config.toml
d_shared_expert = 0
init_std_router = 0.0123
seq_len = 256
Below are experts of layer 3 (counted from 0) of a mixture-of-experts language model. Rows are named router (the router's row for the expert), gate (a neuron's input weights, with its number), up (a neuron's input weights, with its number) and show model dimensions 0-39. Each number is 128 + 32 x the weight over its row's rms, rounded and kept within 0 to 255. Numbers have three digits each.
Before each expert's rows: "mostly gets" lists some tokens that are sent to it at least half of the time. This comes from a sample of Wikipedia text that the model never trained on.

# expert 7
mostly gets: " S", " f", " R", "l", " F", " Mus"
router:136090124126111093093157109110160147074123143109071109168092134124139149126095160117132170100122143064132116157165142097
gate0:121123111155079151110185111141145154136216122136095110128111169051148089144082198113118099140137127121098150149141162123
up0:168208115106135137190100125086102176155122111113131138069141150148140111153201086104151113142093125125164104156118127092
gate1:136114056198081102116113223147094130146137139147150138119138111149084165138085174138116141121166104120082131165184069114
up1:115168157138160160106141098185148175148126158092146136123126133113160129097125106164195125120170122099125129115141152055
gate2:074124135163069095143155173173078187141045115036113163073093104188122154090109150162101101130130110156092113120144127105
up2:178082143090096108131107173098136163176133151135075128102116130144131137129183203135073152171130067140147145081109126171
gate3:113167114130113116116170180124083153127115114116119140109116151147115149103108071108163105144127155115168139127159095140
up3:106152116146179115131150128157142157196140133163114163082141055135166164161180077131071138171111196120143133099142125114
gate4:141122111126099055109175184128135142177098085143134094170166093099119136215080131132132097124123122115111187093166145181
up4:156106174129124129119167148172174145141117079168114135156111102074107078174104151139146117129174146074102214116141178113
gate5:122090078126111124117130120143101082101148093151124100114122182173090098140085199137121102083125137132128106076082109118
up5:100112082148147105109099161158144175155127155135070091168137156160126198122140127126148182117122117138141156176089049143
gate6:082133173109088147174175156159129108155106087145136098139096099124121152169081096122085141165064137069130121137131106176
up6:130129188133166083107093121103084089157155118104183146112140129177055102117173151113161161124105102143156092164151157112
gate7:108115133155138080155111144111093160187100092119101148123131142147149153130176080111104131077175145142125112159105131178
up7:108178147104163129074118156149136147139108164140144161154115164132136126124133142164066173102134158140145123105108107138
gate8:198116124133080151082154149118166142162136085144143100151197131097159111073142189113120129087113091145113112142149114103
up8:079170115168093136097146159115163185101121109138156087122079146198142101150156109175133108092115153071146120181137113129
gate9:072122126143075124088110120179118134118131148105158118125106178116109147123128191128121086115098178106170163116157126133
up9:159129127099149170154120142162168129110122152111137106160092126218108138107093101110131094034117126168114139144161103130
gate10:138094152103115139124139095138123139114165205131174122121111128143102100110111123171120101147066101077116143143162107117
up10:075090107119130130086124137134139131114098131154168131160128130116127118158081139133125088154128064169203175130180149127
gate11:207114134038151169131150131127120135101139120157103087116121130136169157139145191173170107108103146197056078096098082079
up11:142149133123046113167090110100105127094097125155070101132110175086148140167127097139099111107140163156123158150120140089
gate12:111162139101109152121166121121091146068123151141108122112161091104137103141104145102054122111069109088173149118205137132
up12:150140088145098141086152088145115104080148065085100108102108139050164139168071129090127125092116105138081130101108120174
gate13:109105121133106093154107131103088088095112108106125131124068142106123138108154134139089107098116081110083151152138088160
up13:130176183138179174109145124092133139160095070103063128151100145040093142123114157152156088055176091096102102113088122167
gate14:119156137106097136159164093200112127100136076102138123123144171137153114108159099088111148087156160161111172184115076091
up14:090100109076115114069146078212117143057176094119129151084134191165161179160128151014078133072171155125170142143138096140
gate15:128163128120094121111161116190123103144122175113064184107161121054157127112023093145138110186123189175100098166117130196
up15:142148124142201137140061194105129153096131135164184114109107105190147149201137149102160062088121086096158141117133159111
gate16:100095133153156087130153136162119093092131101127118156168115176179163138149132179155134102115121145065115121118121103099
up16:176143174141123082169124061120131160111152160089109141126099135141179167120092130123132107114154154233161158113117135116
gate17:135049056106103091102130139147126066102079088139158122156089137119172166119121156131164153132105133153126132177177150177
up17:166122148134129111125143116148106139166116110139113124144099098129163183128098103178158106127116173209094107098102089110
gate18:086193084133145153171148131149123135132167075154126132115096156180136107104166115141145124117126171136141185137125143120
up18:080127106178075160161095136165148130091111128130161120131119147186151152111186095089099121145141151118080164196125202126
gate19:138145087166122115113107165150082121149127125188103075172118177151129089152157105151196130119194163087080171166094114177
up19:127164123113116076134112140129096084135096029153138146092126126128177087067185113081137169112139201096146120135085138094
gate20:146052104071032128121194133142119108087117119119176148100167105179110128082120154141091095127115112076087114076141132145
up20:123140167157125140168178154169155121142139085125183132107155145131075164154139182155159173121068136144083096084160124169
gate21:166139124076073097115207134169140051127086105133129098091158136145142146179124160175126127154114105121119102119170085122
up21:085137128116118162148060137097114136116111168090166126109050062094094156064139080126112088150162143169137142089159132195
gate22:116157092150121103153122171105081186180142197095163113097119129131149152161055114124148097102128137125115146126129140099
up22:115146081164069124097096145126141170087183123106165115129136139058027060081124169126118133153221144126101115135153128106
gate23:120144101157078138126109151146096120100191122120115118160199074095155119157098120136151206128134152105129129158128149170
up23:168105106125129120168156067169134080117099110195132130120106164133083102117110107083114080108142125123149115059116179127
gate24:116097114128132062156135189133081131110171111082149083164117214108121132133125169114174094136097131104145219169137104114
up24:107094135135094119122082144133147120099123141147131129134089100139174087166108120113119170146100168109038142103156119166
gate25:101146149117114102105147113112109118153114134155158120130110133144083148077195118159100150136109137129122110108142153154
up25:126162166125135118129126139122128099104155153081149148127162125113061169143125090099118100097155150165144143154132141132
gate26:133039130111098120180154191146126134141139197198093176072170149146101082129121115153133101128085178140127170125135094148
up26:098148137095119117212148064146140179087163085165090146157151068138149168156162114114142098185109110166182185135115167143
gate27:125099081130122124155132140164143184081170114125102121100115136133178076130097074094108191125158109143110129142109110148
up27:139117118138170077119100115120110127171097094169127054149123138116122131143155091100101112151098165104103120135148141100
gate28:145207056152095158133079092194063124101127140114111164184085139086156162132119111107055176163082140156088105141096144106
up28:137094077137139145147156081124153100117118097118070067200138131133117104103133127115172074115132119116127134111125186091
gate29:127131157103137077132138155057082130142132137134075121076153087150112172172092144143078148102163088157094131154173131135
up29:120124160147081129108136123144164117167181150146137108098126118094065125140142111142072148147110108125127136113144077105
gate30:110101087098060137124141162101061140120098085108088190096152141119182166062094166103166144177141191111110142119153088079
up30:121144128047058136113148139079066170078104159098077077118169175149165098083083140103138122168168157133091105168135083087
gate31:102138098187137105164151147150137131119139154144137111143125114137080150140105084062118135175120104146117095149088090149
up31:124167112142150157120093065151105155085080118128100123090136142118055149108116136074163120121139132100107118100109120157
gate32:089117145123083062129213160144095093096088091113125117187158081123103160133156076132108137130195131128128170123187113103
up32:133086147084102107181141115095103127148179151090101135085161095127145184138130107154090168156124116135158137115180075152
gate33:176153099082114189098166097149122100147054094124124143156095132191085148109158099125136146095120106105075150100144171103
up33:116153183156083153078143114136131103118088115119130179187115135120162127134067173131094150164116167147156139148093125134
gate34:165109099100091083143153080160107128146121107130192130175054146171111158130111117080080136107123072056119108093142176091
up34:122137185120098091170162110089125125166089135171161161091115120153100187118150166072073108169076141127132146158149117144
gate35:198078134138067068131132144109071128154116123135129142167126145172178124145103119160089165112153131174102136093119146135
up35:207105161083099140085099153121135169166115116112132123146124171161197084145067116078165145096151174103155162157106081146
gate36:112085101099103074178158147098128089153063108102060120169087111138156121159112167107102136104112201111136136118087099117
up36:151132145157154114088127102128128184157124108209142101087162148173136133154137104147123078112114109140139095104140198111
gate37:093160221064125153097156097089124130162161117129128162123105172104118127155126141138149168123155136136167180098115119151
up37:090123097156074131148087190121188098114096109063180177146132074157112118099136176227121078107132128113153129142188065158
gate38:160119071158116118070144136154129143160134134146079160177170161122094158176067173141099170182113114066127157144132137126
up38:192138105100176143107160183165150137052133125129126103113114136087103148073123086054125139110127073173116092126120110106
gate39:165130102132083062087119158107069044171092159180126126139099131167104169137144155115125135132111118134184150154152105125
up39:109139137061127110099055141111113173130156122113220116191108119084114152163167122090152088098084178180135132099122111114
gate40:152121119141151094123098155144156122150160177092134139130194140105154195114180190160042136151138113140114135102107180139
up40:081160115126126188143127048105101106133139070115152105152118177140171150138148172121152058105209119106141039096154117173
gate41:071113076186088095118126127148121119158147132086120127112122131136102078174081104068081096117093086082142123180094113160
up41:125102121114176122103119153100149132152088143169115111126121133175154103148100139085108154153127161148077152134102113108
gate42:149118099126118100146153140125098174084163103122168128121136075061108102139095065132074123161160117166104146146166156129
up42:159153109066075062121169074127126143170073093095118170196058177118117180112142076124156163095149114166113099176128154151
gate43:171085081135124052126180188125133120101129165133088101108135160137092120137063086143135131111162146159106084189181115115
up43:141161143159124084092101090155082121092130139143092155156122152100126109099089182096147114232140096108157109142107107175
gate44:107071137125072095130101160116118102133089107098150157154117124112134126116131180071096152122127136146130126088113117144
up44:125098101144067116154110138134175132097174143105117085098082137115140123131132138111121098097137162133157117062168094052
gate45:090119150118117126159161059188071147186153146170127132114183044160115137074090120111134095129115129157093106135193145122
up45:116099137168094175139124195139156095132071127077142081128161057120134160085132108141135118145156131119128109150171056095
gate46:159150125111162130098129124159109098118214063077140136109114201145127195129135139099145113128089191107145126115109112149
up46:135097154087119131161146091148119128074109126145150118110126134131165093118192097106152125116126133121142133131080132114
gate47:128086053083160079145150081107109111146083151116156205180143141118090137154069113119093080148090122190142156130096149140
up47:168126167114188157108072122114103116150167087108122085152138091099119151128180136116106151175100140129137209098140127180
gate48:143122124127177099151135129139075100112083104177106129067147100103100062122110148118159140087106118147192170200169081131
up48:063111107121141152106108080133134153076122071124112110118115050191140121147120131095135112137128158135186164112101115079
gate49:170097079138039057098110079140043146146142104155129140187106131117127094119119135133152144181099144157169105114150060158
up49:152142112091099160070130117161066133112187122211118151160142139198114085118181146120125157153093133131151084139120133156
gate50:149080121169112072178161083109153121057154120131119167112112089183159106189032094195125121116092120087090096136150150171
up50:126209123074180102089083166075141148118174197085141117146104144154132121167159078117120103085157108071158117156142129116
gate51:161136115140098104117171141142156109160173078134133147112114248190181118112112147122096144105124120112151113086127082096
up51:127122104124101170130112146152075174143169114127170083083138095174209147152149123109071059081097075135104069128157109113
gate52:106117104116102074116160162150132165123154145112149123197111135114193106157132114131111181126112101171119148107167126071
up52:101157067100164104128114107136130053089189137110142160171147117128181123087098095124130139148166099157077136102136155134
gate53:095127140070129100119149130140139192085137138139165071100128109112051148147120164126102139089143129094166186123119190156
up53:110136168110156180150181159152169077146122107065143100080143130118102118206144137110095109126147158154096135170119089077
gate54:147083161143096095145165098182079191118095138118074198118061171127169158121088148144127112128128090161182121181140163123
up54:121160069144093087158166100166141169138108119068127136115093178164142162150131101162187118099123133188171150149116177130
gate55:071110144118079133150134139103093165126150109134152111164163105050121122101109101155116158128091140132142137182139107076
up55:158149129157091124133171098171127169180061072131090146139044142117092104149095181063100154132112089145151145155067142132
gate56:141147111127136110072181170155138145116141104127197109141137103111198129121059121074136095170132114120110130136071099093
up56:129116146123128108118156150150102075095157053099145143158161159115132150126090161104111116172134090118115144175132146111
gate57:136101107140133072124136145166122159093143142159128078083136222164121079109156068138115081107150147088115123167115115197
up57:100153142091176132099159166121165144139130109163139183166138185107119113154156147118131164103140150156080179083145143142
gate58:150073116135113064142115112116131116166132123117088129136089102182072120111155110152067094120103154124088148202115117163
up58:180147151134146150115097127128110066126160123154108142170149142124130112132146141120118120118076111143152123110078103168
gate59:117098154095162086090205118134080128075115123139099149179132065115151097097110092137072074130118145114118136172120161152
up59:129143125143104173117071099136163128173116182102146108124113076151082108132134132176196134131109100112159135115109144134
gate60:115153118107118124143115149125094120113085093158108115105130133124136180137134162103106170101157141146196145168114108216
up60:149115079166059125135108146071141114181114099117090158181163122055193113187118093139147181113146099181119123099096138110
gate61:129113088094116152121138141141129142141098049110139082119147111131128148115109154118125150132119134156119113180166113125
up61:175068107114114144127088096134122145072164100068153147100150130117158162098155127125130065135139115096151142134106161103
gate62:088102078090097133120108155157118122110167157099167083205129121163123124142102138126148129160080110195159112128127098095
up62:116108134160137093130151088119113190155171171140131154154100174114148141104133112136116109096136092095097153122092094168
gate63:112158127071132144132191154186101140133111037089123093143174146100149157110088156140124091146065124119137219134166095167
up63:116094132119140087099144178100150127124075097060135181174129110101080133130157119151091115136130120124070102160129182113
gate64:136038131067121118129125094110106131110124168109137098187158159149130147149145128151073115085102059178158148146116074181
up64:115087079144159111136105170108101191111130139128107132177115119153117165068083180134124107159130122143153125198197149157
gate65:091153111137063146098117125144104098123149166167139079176128133084093168125125121158120107084163129126137176093182077120
up65:089142104098085140112134121134116154078171142129105111158142141138083159135143140135124131052134132153132134130126156046
gate66:149094114159071117141115117154098136127125120071170149142145097135108140124118109145088098095060168157066094207107136125
up66:199096107162167108147159154181117123109066114152142093073115084166119163154146110126076086110069113103133153119184125144
gate67:148105080111103140130082131154063158134082139190077170147116072077192060161102127089129096140152094113183126099155140135
up67:117172127129107173157081149086070132145150162142125198142162166155137126139130113153114156115136102166175138100062107128
gate68:124139146107118097209145112131093125133102137075114095079106110126139166102183174139095140150130141141145159125156130128
up68:134189156116076079186111139082130092197101159121054088102095135139135162194135156132105118170156111189093122133140102172
gate69:117120137147084122123158057177058153115180156111121129076150112134168107093171156146127146129153124152069168111196141145
up69:165086165139109115124107072169093116117186166101143140111136102161117125119184117132187108151185159144118132081185149104
gate70:140116103137119146108105087079098139124096109095128134146091097128117135126102197163077133149171125119078184137125150135
up70:123046114229140123126124137144168188094129089108139167178123154177202124117082176113092120140141139118138123108123122109
gate71:153174073110177088130201112176125130169114134049073132151160133138150107119098123117130116127139098132191111146126124108
up71:147094083097117089107109078096141106119137113109130147114155159150121108156120166160146145139128110114141147139176176105
gate72:170145145099172122124172172167165116111081182145094091090060075191189146035081128128082143131124142155148199106106082112
up72:106149148157110106111074154035125203146125142157189067088118136118138157116171134066104141101122059140058106144111145091
gate73:104055070068117167076149134111166124119144115103094099169146163127157144145122136150162154146130143133118106134073110143
up73:130095132140134202076115199128146112118163120155137171129137190142214112114133173112106185174082146098102169112125159143
gate74:106094111128112109128120150147105089103150143113138154191122158156141152102043121109197114152119122037084094165104099115
up74:166153166132098098123146134086133107117135129110139110043151187129178133102159146137095165105118173128162135186104160115
gate75:145118132182067108122181127125134158135152169157148072117116131080121091143119165171091133117142187135108142151130145140
up75:081144139124051141100126142099088136093099098119100095173088079157120107150140141162120143162139181150130178147129141112
gate76:121051128166116135131115129131123101128113108128167117216104116127108190172058116125083127170107103099108180192132181142
up76:148093121069164154118076141104131088157123082177139097086105121071106144146112171087121153130119053159092176140121111171
gate77:138084119063083072149125124087080210143124162114099187140137137099178168139070118137100062108150106132127166154122180154
up77:096080158134050092138093100112108141124110179070110110138157130158056154122157174130131070069134161075149142118095134111
gate78:102084083115109124065162091140114096129158056130101152147099156139128171116134122105119135133155099125116183176034116094
up78:090090108080154190190173110168186089138136184120137133098120134160126112110165114178156139169125121121124119150052133151
gate79:107055072102133072146185116153126115151161119157188151125107117095183112130069168117086155117093121106167175089133112145
up79:136163140107098121144133159188123087135102115162149122107110151142121137157112156110087121122104139128173130154192135133
gate80:109115109086125104191101159067100162144119173201084090099116203150165175153054113086147122087154128141140181096107163146
up80:114112157176130120045070131146108096066133133116118162125121135124097146106126159190136120205099125153122132137096121124
gate81:158079115082112163133201111187153133155191122099141149141122117149127068128122164180161088115126107091114157157167116099
up81:072136139193136141122090128117086140105064137133125110098121102091101151134122088158132156141134181141130106168069119133
gate82:086091136165025141082152118136131118141143127101074133133158128074074206144149165185125143115146097098130118145153165162
up82:140174128117071114126102132077128157139200187097124140174103116126102181084131128168173172102186131091178163117132140112
gate83:182194151108121127080147123191091118123169131137183062164156190139181193157147162120109119131090102140154199142127110055
up83:104139137132135116106120110140146143116169116094181183150112103149092094096106111133118080164088141163155124102147129118
gate84:126133112105068123080135083142110110153114156096109122172151126103106128100069079146053154114123138137080124141140081155
up84:110087091146133107131113096129158145121141177135147106165115135088147109088132132205115103149123128103136164193109132135
gate85:100172076103077124141120191171110181139118175093136168150149139116075118119122190136058171130161086120160129166186108162
up85:156134173153139088150168200099092125096159119118146190155135129144119149151166152118101138162102114066177101087139064132
gate86:099187084097094121124176139132091170190153094134077104160160056092146159096103149132139170090168076120182128119149119127
up86:174140123120154132114152133071121126110094088120199163112061114154138137119150170170085148135053133128141118142120162111
gate87:135119108093120176181098159177076117160158098189124115115121154130162071130122168129129154083145165083219152090171132123
up87:097171089113141106148143113078102178146169175066096107125111105144103100201131161151094110138179167081153118164100135130
gate88:125161077087138089044122155097095139093160133074170126193122124124097112158120132089111171160153135147131127117102156166
up88:128128140150144120137134130123105106120140133172175146143157117085094135143107102090129132135133190117141096138127162052
gate89:134089121081084154113142113177098120103084133118186168091113104108139162184124133104071155167074177098081104104108129167
up89:120173159195130136133135155102138131123122073124167155137162079075062122104198163149081136093096105139152147149130142136
gate90:118112107165100149168142087185098122074117183117153130145126161133066167135101126144151112101164168125136141157159103099
up90:130141142097186140074131130131096151138124105106201077169201116109142226084096174160133141160135202106170173114168101124
gate91:144108096124063073144148072113088134122093102116142106153124087130090165147091174092126112081188093100089146118104130169
up91:148142124099082128105139165139170118106106098151089108102125119148117107099159181083100216134135127068093104126120127112
gate92:100153119158116123068150101155094163104117108131153111138135140160149118106159149098121091089109118151119141116132158185
up92:138105130126179132127164130110126090166118099110098139193133124111100107085133067093095188175074119066148163163129170130
gate93:121147110104112112140138167167121176147158143122207114104063099107097149102124148113068147102128057086203087149199102133
up93:131110124130155141115107127104105078115107082097087135159149171193165094112110125091163073142124165147088091156123144155
gate94:147090175069097088100134107129093121156100114136188085173140128106131172114091123143153137084110164124067101168130136157
up94:121172121152183156120128139138136100091134109150089062114094109107204133105167131091212085146121089178166155094129099102
gate95:132062112139120062153162188181100181149078109102124079141120115141085129138091081095116155113127115132136170162144146097
up95:151087169083142177094120099123123128120139154182121113145161113104069126156135180115143107141085139109140177106150150149